Weights of a small mixture-of-experts language model, trained from scratch on English Wikipedia.
Size: width 320, vocabulary 8192, 35.4M parameters.
Below are experts of layer 8 (counted from 0) of a mixture-of-experts language model. Rows are named router (the router's row for the expert), gate (a neuron's input weights, with its number), up (a neuron's input weights, with its number) and show model dimensions 192-255. Each number is 50 + 12 x the weight over its row's rms, rounded and kept within 0 to 99.
After each expert's rows: "mostly gets" lists some tokens that are sent to it at least half of the time. This comes from a sample of Wikipedia text that the model never trained on.

# expert 5
router:60 44 50 73 43 47 65 37 46 45 52 33 47 61 57 46 30 50 68 47 59 75 45 60 50 65 19 20 64 46 38 37 58 47 55 45 38 49 49 66 48 42 47 47 54 27 63 58 43 51 71 39 31 51 50 40 39 46 34 49 23 66 53 57
gate25:43 53 62 53 65 49 32 39 56 44 65 45 35 63 56 59 61 44 50 33 58 54 69 52 28 63 48 38 66 47 76 28 56 65 73 54 71 62 58 42 57 51 58 62 52 45 42 40 51 51 51 47 45 42 55 58 69 67 36 35 53 48 48 32
up25:48 27 40 55 58 43 46 49 46 42 48 51 65 55 46 57 56 86 74 47 39 57 40 47 71 53 67 61 63 51 30 41 53 66 53 34 55 36 46 52 58 48 46 63 43 49 49 37 61 42 57 61 42 54 37 53 41 36 46 46 37 55 50 64
gate26:35 36 32 38 52 71 63 63 48 32 37 49 32 48 65 42 58 49 53 47 42 54 53 70 59 37 58 59 37 51 31 51 53 45 20 47 47 60 49 55 47 35 53 63 44 61 65 23 34 62 75 48 58 43 56 62 57 53 35 68 53 70 39 51
up26:48 47 30 44 61 63 43 46 50 51 45 78 54 53 42 37 61 28 73 63 49 46 38 62 51 53 62 61 52 72 35 62 65 47 51 58 45 67 49 72 51 67 54 58 38 46 48 46 59 50 65 39 40 43 28 45 50 51 46 53 39 57 38 36
gate27:41 58 33 39 38 77 42 43 52 38 31 48 47 39 61 46 50 42 54 40 42 38 44 52 51 36 41 28 50 56 24 54 70 53 37 29 53 78 54 71 48 60 44 67 47 70 56 40 29 60 58 47 80 65 40 39 62 53 44 23 64 42 39 47
up27:71 57 40 33 33 65 34 44 52 57 56 45 53 41 52 62 54 21 61 34 69 64 63 52 36 56 37 48 49 48 52 42 61 61 43 78 43 52 32 49 72 39 46 68 42 47 37 67 38 47 39 36 65 54 58 26 44 58 61 37 46 56 45 27
gate28:50 62 77 39 43 33 25 46 35 35 44 43 30 66 47 30 49 31 37 46 37 26 57 53 42 64 61 60 38 37 49 59 39 47 42 75 32 48 62 59 44 61 54 60 56 56 60 55 47 38 48 54 62 44 53 52 64 62 47 61 60 46 36 62
up28:34 37 19 50 61 54 60 43 60 60 36 71 74 69 54 47 57 50 38 59 37 56 55 56 49 50 59 56 58 48 61 52 48 50 68 42 43 43 65 40 70 50 71 37 57 48 38 44 51 41 61 49 55 29 58 62 48 50 34 61 42 54 66 46
gate29:30 65 46 69 51 39 50 35 38 36 52 59 46 72 72 49 39 34 59 32 57 44 37 57 58 72 58 52 42 58 41 46 66 59 33 43 55 57 53 51 47 49 48 41 47 49 42 45 32 66 73 50 48 62 42 60 64 52 42 66 82 64 49 71
up29:29 55 39 50 52 42 56 43 44 29 53 70 48 51 62 49 50 31 16 57 55 26 36 39 50 31 58 43 31 56 36 28 67 55 60 53 49 60 44 39 39 57 41 50 44 42 59 38 53 35 49 66 40 32 60 31 41 45 50 69 25 69 34 51
gate30:25 65 68 63 80 37 39 66 62 47 53 60 50 78 52 54 66 50 48 65 46 35 47 62 53 50 82 54 58 49 58 61 58 45 43 53 44 72 55 40 50 55 55 45 59 63 48 42 60 61 70 39 27 51 33 61 75 48 45 54 43 37 57 74
up30:40 67 45 50 60 63 68 45 47 47 48 61 54 68 41 63 63 27 57 69 65 36 68 58 31 36 37 33 67 46 43 43 55 69 59 60 33 37 45 33 35 71 44 37 44 58 53 59 73 53 58 49 50 52 35 62 53 36 43 60 53 57 47 37
mostly gets: "ra", "ara", " James", "ie", " Final", " Robert"

# expert 4
router:40 59 57 39 54 47 38 38 44 52 36 46 53 51 60 52 44 19 77 48 39 55 73 55 60 41 64 56 41 56 38 53 47 51 46 55 45 40 56 66 75 63 69 52 33 63 50 59 60 50 61 18 54 34 59 33 46 47 46 40 61 53 57 38
gate0:52 48 41 61 57 31 58 63 49 41 38 62 48 54 60 53 32 37 57 29 30 75 74 49 46 63 55 51 45 38 62 27 51 52 35 44 50 49 52 65 43 60 50 62 64 46 43 41 41 59 43 39 33 49 43 30 66 64 37 53 65 42 58 46
up0:38 59 42 48 64 50 18 47 54 35 55 47 44 60 48 55 41 46 30 28 38 47 44 63 46 40 49 54 45 49 27 51 60 51 49 52 41 64 52 31 49 42 39 62 54 64 45 62 62 33 37 46 61 57 35 58 58 61 40 58 47 45 64 46
gate1:64 52 41 65 49 42 68 70 52 39 26 38 24 63 51 45 53 50 47 45 33 43 44 66 54 62 74 46 70 46 39 71 47 55 25 40 69 49 47 47 64 25 37 61 47 57 50 45 42 47 60 52 45 62 42 62 67 50 63 54 53 48 37 55
up1:52 44 67 55 41 49 35 36 61 50 56 49 39 62 64 42 65 52 49 57 57 61 73 28 65 42 29 39 39 53 57 47 36 60 45 22 21 37 59 50 55 58 56 33 51 72 47 59 72 43 71 50 70 62 17 52 63 42 38 72 40 57 58 63
gate2:53 49 55 51 53 50 55 37 70 48 62 51 32 57 61 56 53 37 72 62 27 63 60 25 52 52 53 49 60 45 31 40 48 55 21 51 48 35 69 56 33 49 43 66 66 62 68 46 38 60 69 32 61 70 32 53 68 42 48 39 47 50 63 45
up2:55 67 49 49 59 37 58 41 51 36 61 50 51 64 45 57 45 51 45 44 49 65 23 57 58 23 62 54 36 49 35 58 59 43 40 58 58 60 55 66 30 39 55 63 43 67 30 52 67 55 57 32 41 60 58 35 48 33 60 50 50 48 54 54
gate3:48 24 44 53 55 52 72 70 60 42 40 33 38 66 81 40 58 49 41 20 52 48 59 49 35 42 44 57 69 61 48 38 41 64 29 36 35 63 70 48 41 58 60 51 57 64 52 28 51 26 55 73 43 49 33 45 72 32 42 50 47 39 46 26
up3:40 51 35 34 72 37 38 76 41 58 49 41 58 50 57 49 46 65 22 40 45 36 47 55 43 60 55 29 58 49 36 38 47 40 63 36 59 52 23 24 48 31 42 42 55 49 56 52 44 52 49 82 26 22 50 53 43 62 47 57 47 48 49 59
gate4:40 61 49 58 41 62 46 48 54 41 31 68 44 49 46 47 58 44 66 31 34 35 41 48 36 55 36 65 46 62 49 30 36 57 46 61 61 60 48 46 27 61 42 72 45 69 49 28 35 40 52 45 54 58 40 44 56 37 53 54 49 50 47 54
up4:52 32 57 31 60 62 34 57 52 71 66 33 63 44 46 56 39 61 74 52 58 65 49 62 41 43 51 43 41 63 40 49 73 36 46 42 49 59 37 58 34 43 59 34 66 63 86 62 57 47 53 49 45 49 34 45 45 18 33 46 60 59 44 45
gate5:44 58 50 37 47 47 67 41 29 39 30 51 36 53 45 49 47 26 67 38 31 54 31 69 51 69 32 52 56 73 31 45 77 63 30 45 63 63 54 52 24 52 58 54 53 73 64 51 35 47 55 54 45 59 64 61 57 53 51 38 61 59 53 62
up5:50 50 58 44 56 26 65 51 56 65 67 57 51 41 49 56 48 36 64 51 52 52 47 56 59 22 49 55 55 71 39 49 56 58 41 44 48 67 48 58 34 26 64 70 54 70 43 60 44 22 58 31 20 49 73 49 60 69 59 21 64 37 50 49
mostly gets: " co", " where", " mi", "N", " Qu", " served"

# expert 10
router:61 49 53 64 48 42 30 53 52 50 69 45 50 37 50 73 51 35 25 48 44 28 73 49 59 56 53 55 75 65 51 54 37 53 54 44 55 35 62 88 51 62 67 66 50 57 44 30 70 53 38 51 66 35 60 62 50 61 66 45 48 56 59 39
gate2:48 44 45 56 78 55 34 36 55 37 48 66 55 61 67 42 70 36 60 57 26 66 58 43 41 59 68 49 58 51 48 20 43 80 60 43 46 55 56 59 51 39 52 50 58 56 64 52 37 62 63 50 64 43 37 55 74 52 29 34 36 57 32 53
up2:22 43 46 71 70 34 65 37 60 46 58 67 53 39 60 43 50 40 45 46 55 53 42 44 56 30 54 44 52 47 33 41 43 45 58 54 37 21 45 43 53 30 41 59 46 79 57 63 55 43 57 38 52 50 51 59 57 59 54 26 54 66 49 41
gate3:43 37 43 42 66 71 51 38 45 42 31 52 37 52 66 59 41 44 17 34 51 41 39 55 29 41 32 54 60 70 61 31 45 63 29 29 37 55 37 51 48 34 70 46 49 67 45 40 60 35 46 52 52 59 67 53 74 36 43 58 56 49 42 40
up3:49 51 39 44 41 50 58 38 27 61 35 31 65 51 48 37 49 61 43 40 60 53 36 46 61 54 61 48 29 48 36 40 34 37 45 49 61 40 37 44 41 51 44 43 52 47 47 43 28 54 47 53 41 43 66 39 41 67 60 54 45 73 47 48
gate4:57 66 48 44 56 68 27 38 41 34 38 57 30 69 50 58 48 40 43 32 43 44 24 65 38 67 44 62 38 63 41 41 37 64 34 57 39 50 49 54 34 59 48 57 55 73 62 37 34 49 45 56 54 48 39 38 58 58 49 50 72 50 42 58
up4:61 42 53 57 40 46 46 65 54 63 13 49 59 43 48 61 40 78 66 48 53 71 43 30 65 34 50 52 44 58 56 38 53 51 42 35 55 54 44 57 58 49 61 27 66 49 82 60 50 56 62 43 35 53 35 48 43 35 43 44 44 50 79 58
gate5:31 50 34 32 37 62 75 42 19 46 26 60 50 56 22 44 29 24 59 39 19 55 39 48 51 55 27 49 41 58 37 50 50 58 34 35 59 56 55 56 36 36 63 61 59 51 67 68 48 60 64 38 47 63 51 45 61 64 42 48 46 50 48 77
up5:61 68 61 29 38 49 53 55 61 66 61 27 40 61 37 54 46 38 18 58 67 42 43 57 67 37 53 42 51 65 47 39 56 49 49 39 37 59 42 55 42 49 62 55 51 57 31 64 39 38 69 30 51 45 57 44 58 65 72 23 43 50 36 61
gate6:33 32 57 48 37 66 59 55 48 41 40 79 49 80 49 42 46 45 46 39 34 48 55 66 46 94 36 76 54 40 61 41 56 50 51 37 42 42 41 50 48 39 63 55 62 41 64 28 68 58 70 47 48 52 50 59 53 62 24 72 79 45 56 50
up6:43 66 56 56 42 44 44 59 36 52 60 64 52 68 45 53 56 49 54 66 55 34 52 35 50 47 45 48 56 31 49 44 38 50 46 36 62 58 36 46 32 48 40 15 47 40 38 54 62 46 65 29 63 49 52 64 46 41 50 26 50 38 44 74
gate7:38 55 49 64 57 67 28 37 62 31 22 59 58 67 73 35 39 51 70 36 39 61 72 49 47 42 58 17 47 61 45 46 61 46 33 32 56 57 53 58 59 41 66 48 56 68 37 15 42 56 64 30 40 65 65 49 68 64 49 62 71 56 52 58
up7:64 58 48 74 27 38 32 86 55 36 62 61 34 40 35 43 37 36 61 71 51 49 54 60 51 63 31 62 46 74 54 54 42 57 54 54 63 45 42 40 67 53 66 47 54 40 48 48 66 60 65 65 57 37 55 34 54 52 47 51 66 42 39 50
mostly gets: " de", " re", " un", " Re", " Un", " Ab"

# expert 9
router:40 43 49 41 52 47 55 64 65 43 36 49 43 39 52 55 54 55 53 49 50 27 28 34 54 63 51 21 52 63 61 64 67 54 45 38 27 72 60 28 54 61 42 51 66 67 72 47 54 29 44 62 49 30 51 59 46 38 52 61 42 59 67 45
gate2:38 24 51 46 56 70 56 54 51 35 53 44 34 40 43 48 46 54 69 53 52 59 44 49 38 39 47 44 28 49 29 31 45 52 30 41 43 53 49 43 65 47 39 55 57 63 71 50 33 74 63 39 48 38 43 51 73 50 30 47 51 63 36 70
up2:46 69 42 57 53 37 58 51 48 29 61 49 44 69 77 32 35 57 49 43 43 70 49 52 46 25 65 51 44 47 56 46 51 48 51 39 44 53 64 65 48 56 39 76 27 58 26 68 56 40 64 43 66 65 42 40 51 57 43 36 38 49 57 63
gate3:51 43 44 53 54 80 74 56 53 30 29 56 26 62 67 47 75 54 31 40 54 40 46 65 41 57 46 37 59 71 57 36 58 70 37 19 41 44 65 38 44 42 48 45 41 43 52 25 60 56 39 63 54 69 56 33 74 33 36 69 56 57 52 65
up3:47 41 34 31 68 35 65 73 38 62 39 34 36 56 63 40 25 41 39 47 67 51 47 46 29 53 54 57 46 47 48 44 39 46 72 31 48 52 31 18 31 38 32 36 52 53 20 55 41 71 42 66 53 44 64 37 45 65 44 74 26 53 48 69
gate4:46 67 57 46 40 69 35 31 49 33 45 59 26 68 48 49 63 44 60 18 51 47 46 65 43 40 41 44 31 65 54 48 63 51 46 47 58 61 41 42 31 60 39 66 52 61 31 40 42 48 44 41 62 59 46 51 67 58 49 47 58 57 51 54
up4:57 37 53 31 58 24 49 70 56 66 30 28 71 49 59 61 42 57 73 53 53 52 48 38 48 31 62 38 35 38 44 51 64 47 48 38 61 44 35 57 63 44 75 33 65 52 72 51 61 52 60 59 39 45 41 43 45 18 59 57 58 54 60 45
gate5:49 51 43 37 43 69 55 53 38 50 41 47 38 36 53 35 35 18 52 59 45 46 46 54 54 69 20 41 44 64 60 38 55 74 25 29 58 69 46 68 39 38 63 57 58 62 71 45 38 56 58 68 54 59 54 45 58 54 59 47 41 44 53 62
up5:56 51 61 47 33 53 57 37 41 70 56 55 50 39 34 46 31 39 43 38 42 35 44 54 66 46 26 57 48 74 50 36 49 46 59 18 45 52 46 55 47 36 67 65 39 66 50 61 59 52 46 37 42 48 44 54 57 65 61 34 51 47 48 59
gate6:26 29 37 38 52 54 46 51 36 41 28 54 39 72 59 39 55 43 59 33 30 47 31 59 40 91 40 46 41 43 40 47 53 62 39 38 42 47 47 64 47 44 40 60 59 50 74 26 44 60 74 56 57 49 54 68 55 65 29 81 74 67 43 38
up6:50 57 79 51 63 41 36 53 67 47 70 76 44 60 34 42 50 63 57 62 61 65 47 40 48 45 50 49 42 39 34 54 64 54 32 45 49 65 45 49 32 41 62 43 57 48 58 64 35 54 60 28 54 45 72 46 45 51 62 50 60 43 43 50
gate7:56 73 70 60 61 30 31 40 56 23 52 40 24 72 60 44 42 58 44 58 48 54 49 54 40 60 54 33 52 73 43 46 67 56 33 26 65 57 47 66 62 47 60 46 62 52 57 21 47 56 62 52 59 51 71 52 58 61 30 60 73 42 57 71
up7:66 57 70 54 28 56 40 40 56 41 59 57 42 65 33 57 51 38 50 46 52 58 47 33 27 62 59 51 42 69 48 57 24 79 56 50 57 42 33 38 60 75 60 46 68 50 31 38 70 45 60 54 37 39 48 58 50 42 55 39 69 26 48 62
mostly gets: " Cha", " title", " Sub", " post", " Act", " Cho"

# expert 2
router:58 41 33 27 55 38 57 41 33 52 62 54 70 47 49 66 48 35 47 34 38 69 41 38 46 38 57 60 45 24 52 66 48 51 62 69 48 32 43 32 68 28 54 33 47 35 58 29 30 31 47 54 35 38 40 58 53 43 49 49 44 53 59 41
gate2:49 34 42 73 51 54 56 51 49 49 50 48 46 50 54 52 59 57 63 60 21 78 65 35 64 57 29 59 53 42 31 41 29 50 33 41 37 42 48 58 47 46 39 43 65 78 66 39 40 65 60 29 49 38 34 72 68 53 16 53 53 48 48 39
up2:67 60 43 67 70 51 40 27 46 46 37 53 44 53 62 50 49 56 50 50 57 59 52 52 47 43 58 44 52 46 39 46 55 31 48 64 58 57 62 60 47 54 25 59 39 63 39 60 76 29 53 43 34 57 34 49 57 31 39 45 54 58 46 57
gate3:44 38 27 49 40 51 66 47 55 24 53 45 26 42 93 35 47 60 30 28 54 55 45 58 42 44 42 56 61 53 45 29 41 71 33 23 35 59 47 60 37 26 69 50 55 67 50 41 50 57 52 46 51 47 46 67 69 34 32 52 61 53 35 57
up3:53 60 44 43 46 48 53 37 21 57 32 46 46 62 47 19 19 50 25 39 34 55 30 77 51 66 62 47 47 45 46 50 53 53 68 36 58 50 65 48 63 28 37 51 30 44 51 74 41 55 38 57 45 53 61 57 33 53 50 60 39 49 52 58
gate4:40 71 55 15 48 71 43 39 39 28 34 67 33 38 57 56 44 33 63 30 34 44 35 60 42 40 56 49 25 64 50 51 45 72 38 53 52 65 38 40 44 66 43 58 52 66 51 48 50 61 44 53 31 61 38 44 58 47 49 61 53 64 48 52
up4:48 27 65 61 55 68 30 52 56 63 50 44 63 60 42 54 35 53 75 56 50 43 53 63 39 36 64 60 45 44 30 34 74 38 33 46 49 58 52 67 47 34 43 48 63 58 78 55 66 55 57 36 38 35 17 42 39 38 51 49 50 47 61 44
gate5:25 53 28 23 36 46 64 42 28 53 35 38 57 52 41 41 51 30 70 44 35 50 40 56 59 80 39 59 47 55 30 43 51 75 15 34 74 40 48 36 29 37 56 55 66 75 52 56 44 45 56 43 49 50 46 39 59 49 45 37 48 45 51 68
up5:39 56 67 29 29 31 51 48 38 64 64 25 52 26 52 45 47 47 52 54 52 63 62 42 66 46 52 66 37 75 41 41 57 54 58 27 45 40 32 44 43 35 65 58 54 72 45 62 37 46 52 43 55 55 51 37 58 52 68 23 34 44 35 37
gate6:39 26 46 28 39 70 66 62 39 40 41 65 44 56 53 31 59 37 54 66 32 59 55 58 53 76 48 56 51 53 48 44 41 60 36 49 39 46 34 57 24 48 47 63 38 47 65 24 52 65 63 55 52 42 64 47 62 47 29 82 60 49 71 47
up6:48 71 57 40 53 47 32 54 32 47 55 55 68 62 49 50 44 40 71 63 39 49 49 35 54 44 41 60 55 34 63 53 47 42 47 32 76 60 57 65 38 65 51 40 39 49 49 69 43 44 59 46 70 47 53 54 48 48 39 48 47 42 43 46
gate7:51 64 55 55 54 50 42 41 61 46 24 38 53 78 68 55 43 58 42 32 54 52 56 51 46 66 55 31 53 60 60 62 52 50 54 37 73 41 38 56 70 40 41 47 46 66 52 42 46 51 58 38 76 50 61 45 57 60 44 48 64 49 54 66
up7:59 60 50 52 34 58 28 43 44 49 48 38 37 57 26 52 40 47 60 60 47 55 69 35 49 58 57 46 29 65 51 68 33 78 60 49 46 36 52 48 52 50 64 43 53 48 37 42 37 58 76 45 67 46 54 42 44 41 49 36 61 64 55 61
mostly gets: " New", " =", "oc", " mo", " ph", " Mo"

# expert 0
router:63 39 56 66 49 51 56 25 51 46 78 60 72 40 41 56 44 54 46 69 58 53 54 52 44 35 47 66 33 21 44 54 59 27 47 55 54 59 33 34 39 57 55 56 52 70 52 43 61 59 47 53 45 63 22 68 53 53 63 39 61 65 45 58
gate2:44 51 40 68 39 46 58 47 47 44 57 56 33 57 44 52 65 53 67 51 39 61 65 51 49 52 43 58 52 43 40 23 48 51 30 35 40 63 61 61 62 45 66 57 35 50 64 36 41 49 71 46 49 40 40 59 61 52 14 38 42 47 44 78
up2:44 53 63 63 51 50 36 41 60 32 60 44 54 71 66 38 50 60 71 46 37 41 58 50 61 34 49 47 58 54 52 46 57 41 47 56 64 49 42 45 37 43 51 31 42 65 53 63 68 51 43 41 37 54 39 53 51 46 44 40 51 66 44 44
gate3:54 36 50 53 57 63 61 60 63 32 49 50 31 53 55 37 40 57 41 31 48 54 51 65 28 48 45 57 60 60 34 31 48 80 51 32 46 45 72 43 63 29 73 61 49 68 53 34 37 50 60 53 57 62 47 56 75 42 39 56 57 56 59 57
up3:57 41 43 52 57 33 46 73 31 68 32 26 42 64 51 58 37 26 40 33 43 55 48 70 50 46 61 46 51 52 40 40 37 43 51 30 72 52 41 45 50 43 27 45 56 53 37 49 42 70 40 70 47 45 58 49 37 70 44 63 39 59 51 55
gate4:48 64 54 39 49 61 25 46 34 49 53 44 47 58 73 52 42 38 55 23 33 43 31 60 28 54 53 49 40 58 47 46 46 68 29 49 50 65 42 68 44 65 52 66 51 68 64 22 46 56 47 41 41 65 59 44 64 59 46 42 55 26 38 53
up4:34 26 38 46 44 44 36 67 53 61 47 40 66 42 56 54 38 50 79 66 53 44 43 42 73 59 44 55 48 32 46 35 50 44 37 57 62 33 39 75 55 26 65 41 59 55 87 42 58 42 55 44 50 36 30 44 47 26 49 46 53 77 75 51
gate5:24 55 44 46 56 58 65 52 25 45 28 49 30 48 41 48 33 30 80 49 30 62 42 62 44 62 34 44 34 50 50 48 51 76 34 46 77 48 57 59 27 38 59 51 49 71 56 55 44 51 63 47 53 56 46 55 61 56 55 40 55 43 43 65
up5:52 57 43 44 34 35 56 58 42 58 67 27 46 33 42 65 51 43 41 70 75 55 24 25 62 18 62 43 53 71 80 58 56 42 45 41 45 48 42 52 41 35 73 63 48 67 38 72 49 50 31 35 68 34 52 49 60 48 67 26 64 43 35 39
gate6:42 42 60 47 31 73 61 77 37 25 42 56 41 56 64 44 45 38 58 49 43 54 46 56 35 73 50 34 48 49 23 46 46 54 38 27 43 61 40 59 40 26 60 54 48 67 70 26 48 31 67 46 53 46 59 58 58 56 22 54 54 58 52 52
up6:36 35 63 34 63 53 56 56 38 56 68 60 55 63 41 60 70 31 42 80 37 72 63 24 55 57 48 58 51 50 57 65 59 40 56 27 70 53 50 51 18 33 54 36 60 57 41 55 57 29 72 63 59 30 51 49 42 51 55 46 57 65 73 54
gate7:48 69 43 67 51 58 33 47 48 25 37 22 50 73 74 49 45 62 45 51 52 44 43 37 50 49 54 54 33 65 50 39 64 61 54 44 58 54 36 73 37 45 39 43 72 63 58 29 57 55 59 43 55 63 67 39 62 59 37 47 81 43 57 68
up7:49 54 51 56 35 42 41 54 42 29 52 45 49 55 29 50 49 49 53 83 48 67 54 53 50 55 44 50 41 64 56 61 20 63 48 68 54 43 59 63 47 43 59 63 51 22 49 27 63 33 55 56 27 55 55 47 46 39 42 65 45 53 45 44
mostly gets: " part", " there", " \"", " b", " father", " water"

# expert 1
router:57 62 54 62 70 64 46 45 58 42 59 57 33 47 47 49 66 89 51 47 53 40 37 49 30 39 48 63 40 55 52 69 40 49 53 53 41 36 57 79 63 47 38 65 60 43 67 59 53 49 43 39 28 65 71 57 56 45 55 52 52 38 57 56
gate25:42 56 37 53 51 57 41 58 50 28 60 40 38 65 53 58 53 53 52 38 70 62 59 61 28 44 34 38 70 48 68 16 58 53 71 44 74 71 49 45 47 45 62 71 52 50 50 39 52 49 40 61 42 62 62 53 71 61 47 36 48 42 55 52
up25:45 29 48 52 48 43 44 42 52 64 41 43 48 55 57 60 72 76 67 38 42 59 58 31 68 34 58 50 62 74 54 55 37 65 45 60 54 57 67 46 53 43 33 59 48 34 48 43 74 54 51 63 57 65 36 37 48 41 51 52 41 61 61 45
gate26:43 46 45 62 48 65 59 57 61 37 34 52 23 58 66 48 56 54 40 67 57 46 56 45 54 45 73 60 39 41 42 43 35 72 30 51 71 56 74 69 48 56 54 70 54 63 48 26 42 61 60 49 43 39 50 46 52 66 28 48 64 51 46 51
up26:54 52 44 41 50 60 90 72 52 50 60 43 53 43 53 46 67 62 76 51 54 39 43 40 45 58 63 48 39 65 47 64 67 34 28 44 46 63 51 64 49 52 56 35 61 34 61 71 38 59 69 40 50 43 51 49 39 37 57 55 39 38 29 43
gate27:51 47 29 42 38 48 62 50 50 26 44 48 42 30 60 50 52 65 76 42 45 43 42 40 56 31 55 40 47 45 33 49 67 48 34 38 64 81 53 61 60 52 70 63 51 66 58 49 62 69 46 44 69 60 41 40 62 51 57 32 61 27 39 38
up27:63 51 34 58 42 42 49 40 57 52 63 38 59 41 45 72 55 31 58 31 58 43 49 24 52 57 33 58 68 46 57 50 65 62 25 35 36 74 62 57 61 42 53 55 63 22 56 48 44 47 30 57 73 62 55 34 52 51 48 63 38 34 36 27
gate28:45 60 64 42 64 46 49 39 56 50 41 38 42 60 47 47 30 15 56 32 27 51 67 50 29 54 45 62 24 51 60 33 64 64 48 53 38 44 41 63 50 62 57 51 51 56 54 50 49 48 36 66 63 53 53 39 56 49 60 62 50 53 45 65
up28:45 28 46 40 44 56 58 49 66 55 40 64 70 75 53 48 55 63 38 40 57 69 52 53 68 23 50 44 62 56 44 57 57 38 79 43 35 34 54 48 57 73 60 38 60 52 38 32 39 54 53 53 40 44 59 65 53 62 37 58 45 59 60 34
gate29:43 45 46 71 78 49 50 52 51 26 47 47 32 50 67 25 45 33 52 58 26 37 50 50 59 79 46 53 44 67 43 53 53 58 50 37 61 54 52 55 47 40 41 43 45 50 54 34 32 46 63 46 64 49 54 59 62 53 54 57 61 39 42 63
up29:42 72 05 60 51 48 49 58 37 51 53 62 46 57 46 38 30 38 29 44 29 50 49 50 57 49 55 52 22 55 63 46 57 54 56 47 59 47 51 54 49 67 66 53 48 45 58 63 62 50 53 50 38 48 57 33 50 60 47 52 35 49 55 55
gate30:46 61 44 59 71 58 40 49 38 44 49 63 34 64 25 43 57 66 49 70 34 30 54 33 46 61 81 44 52 66 61 38 42 43 18 43 54 70 47 51 63 53 42 42 53 72 69 50 41 58 52 43 28 51 41 51 73 55 39 57 54 31 53 56
up30:45 60 32 48 60 42 45 33 52 49 65 55 50 61 46 51 45 43 58 55 57 32 74 37 49 37 52 61 79 68 46 44 53 71 59 51 45 45 49 39 30 49 47 58 44 37 34 51 42 32 74 42 60 59 38 40 58 41 56 76 50 54 31 46
mostly gets: " American", " Sur", " app", " All", " free", "J"

# expert 7
router:65 57 62 53 43 57 62 46 53 39 49 49 73 51 41 54 47 22 56 47 59 54 43 34 64 29 24 84 46 60 25 59 59 58 54 62 60 48 65 75 74 39 52 56 39 46 34 55 31 55 47 58 57 67 57 54 48 54 48 40 65 44 55 71
gate2:40 40 45 49 66 50 51 43 48 36 56 45 40 47 62 46 33 49 78 53 37 72 45 56 48 42 42 49 56 33 41 38 33 51 37 39 36 58 56 63 52 34 55 41 68 68 70 36 32 57 47 25 69 30 41 53 57 60 32 48 39 67 45 62
up2:53 66 55 70 67 41 39 53 40 40 63 51 45 56 57 44 43 35 49 31 55 48 44 45 50 36 62 38 49 69 46 52 49 39 56 59 35 54 68 62 60 30 44 66 38 69 51 45 59 23 54 20 50 56 53 33 57 48 48 35 36 52 34 52
gate3:55 36 49 54 52 57 72 43 51 47 50 37 23 52 74 34 48 52 27 10 58 61 47 68 32 39 46 45 50 68 62 33 46 71 27 40 46 52 57 47 49 30 61 56 52 63 35 49 54 54 39 42 49 58 48 57 76 43 33 58 52 59 51 48
up3:48 56 41 51 52 40 48 68 28 64 38 67 62 71 54 67 49 47 37 52 37 44 44 43 46 56 60 51 42 55 33 58 37 20 85 33 67 46 44 31 48 34 27 24 48 44 40 62 50 66 59 58 40 46 57 55 40 45 43 50 31 60 47 68
gate4:47 70 51 53 36 73 42 37 33 41 36 58 43 52 58 47 43 46 51 25 33 42 46 58 46 63 52 67 37 62 47 46 51 71 32 52 62 51 41 46 37 59 45 60 44 74 49 29 53 54 60 59 43 68 70 37 59 51 33 51 57 39 42 58
up4:48 57 51 49 36 46 40 65 66 82 41 52 73 51 51 53 43 39 67 63 63 58 55 40 64 54 68 60 33 57 58 53 62 44 48 34 54 56 44 59 59 40 47 36 55 41 84 51 48 46 42 42 23 41 54 48 45 32 41 42 46 60 66 42
gate5:47 60 29 39 64 63 53 54 29 41 21 40 43 52 36 45 47 38 64 48 47 61 45 53 40 60 39 60 54 53 27 41 53 60 08 38 67 66 49 61 36 51 56 58 59 73 68 57 50 64 53 52 60 64 42 35 53 60 47 41 38 50 54 40
up5:37 56 53 29 48 50 48 49 52 53 65 32 48 44 31 52 57 35 48 45 56 52 45 44 59 48 50 68 55 83 30 44 72 53 51 32 48 64 51 70 54 52 64 66 32 57 42 60 57 40 54 55 58 29 67 31 56 62 71 34 58 41 59 58
gate6:33 35 47 53 30 72 60 59 45 35 43 61 36 68 36 41 52 53 64 60 38 21 49 60 39 76 54 59 48 56 34 46 51 36 52 30 55 54 53 57 54 59 60 64 41 52 73 45 43 51 66 62 46 38 44 62 57 69 24 63 68 46 57 58
up6:40 58 65 46 62 63 21 56 28 62 44 66 49 65 61 51 59 62 63 64 56 37 68 37 50 56 36 47 32 43 56 27 67 47 60 55 53 47 36 50 35 46 61 29 43 47 28 60 31 36 33 55 64 42 42 35 50 53 65 65 59 61 61 51
gate7:37 73 56 75 58 63 40 51 53 31 45 16 39 73 68 45 33 49 48 51 56 35 51 60 36 56 52 46 41 59 62 43 56 52 52 39 55 49 27 57 56 26 52 52 59 46 61 29 51 55 53 31 60 63 56 47 72 59 24 68 52 45 58 65
up7:63 60 62 45 41 49 41 68 57 41 54 37 42 43 33 61 69 31 53 58 45 51 62 64 40 59 53 53 55 49 61 56 39 68 48 72 56 28 18 34 51 68 52 57 48 45 30 55 58 44 70 52 48 39 63 18 49 30 59 48 69 48 57 69
mostly gets: " di", " or", " Or", " Hi", " Bar", " took"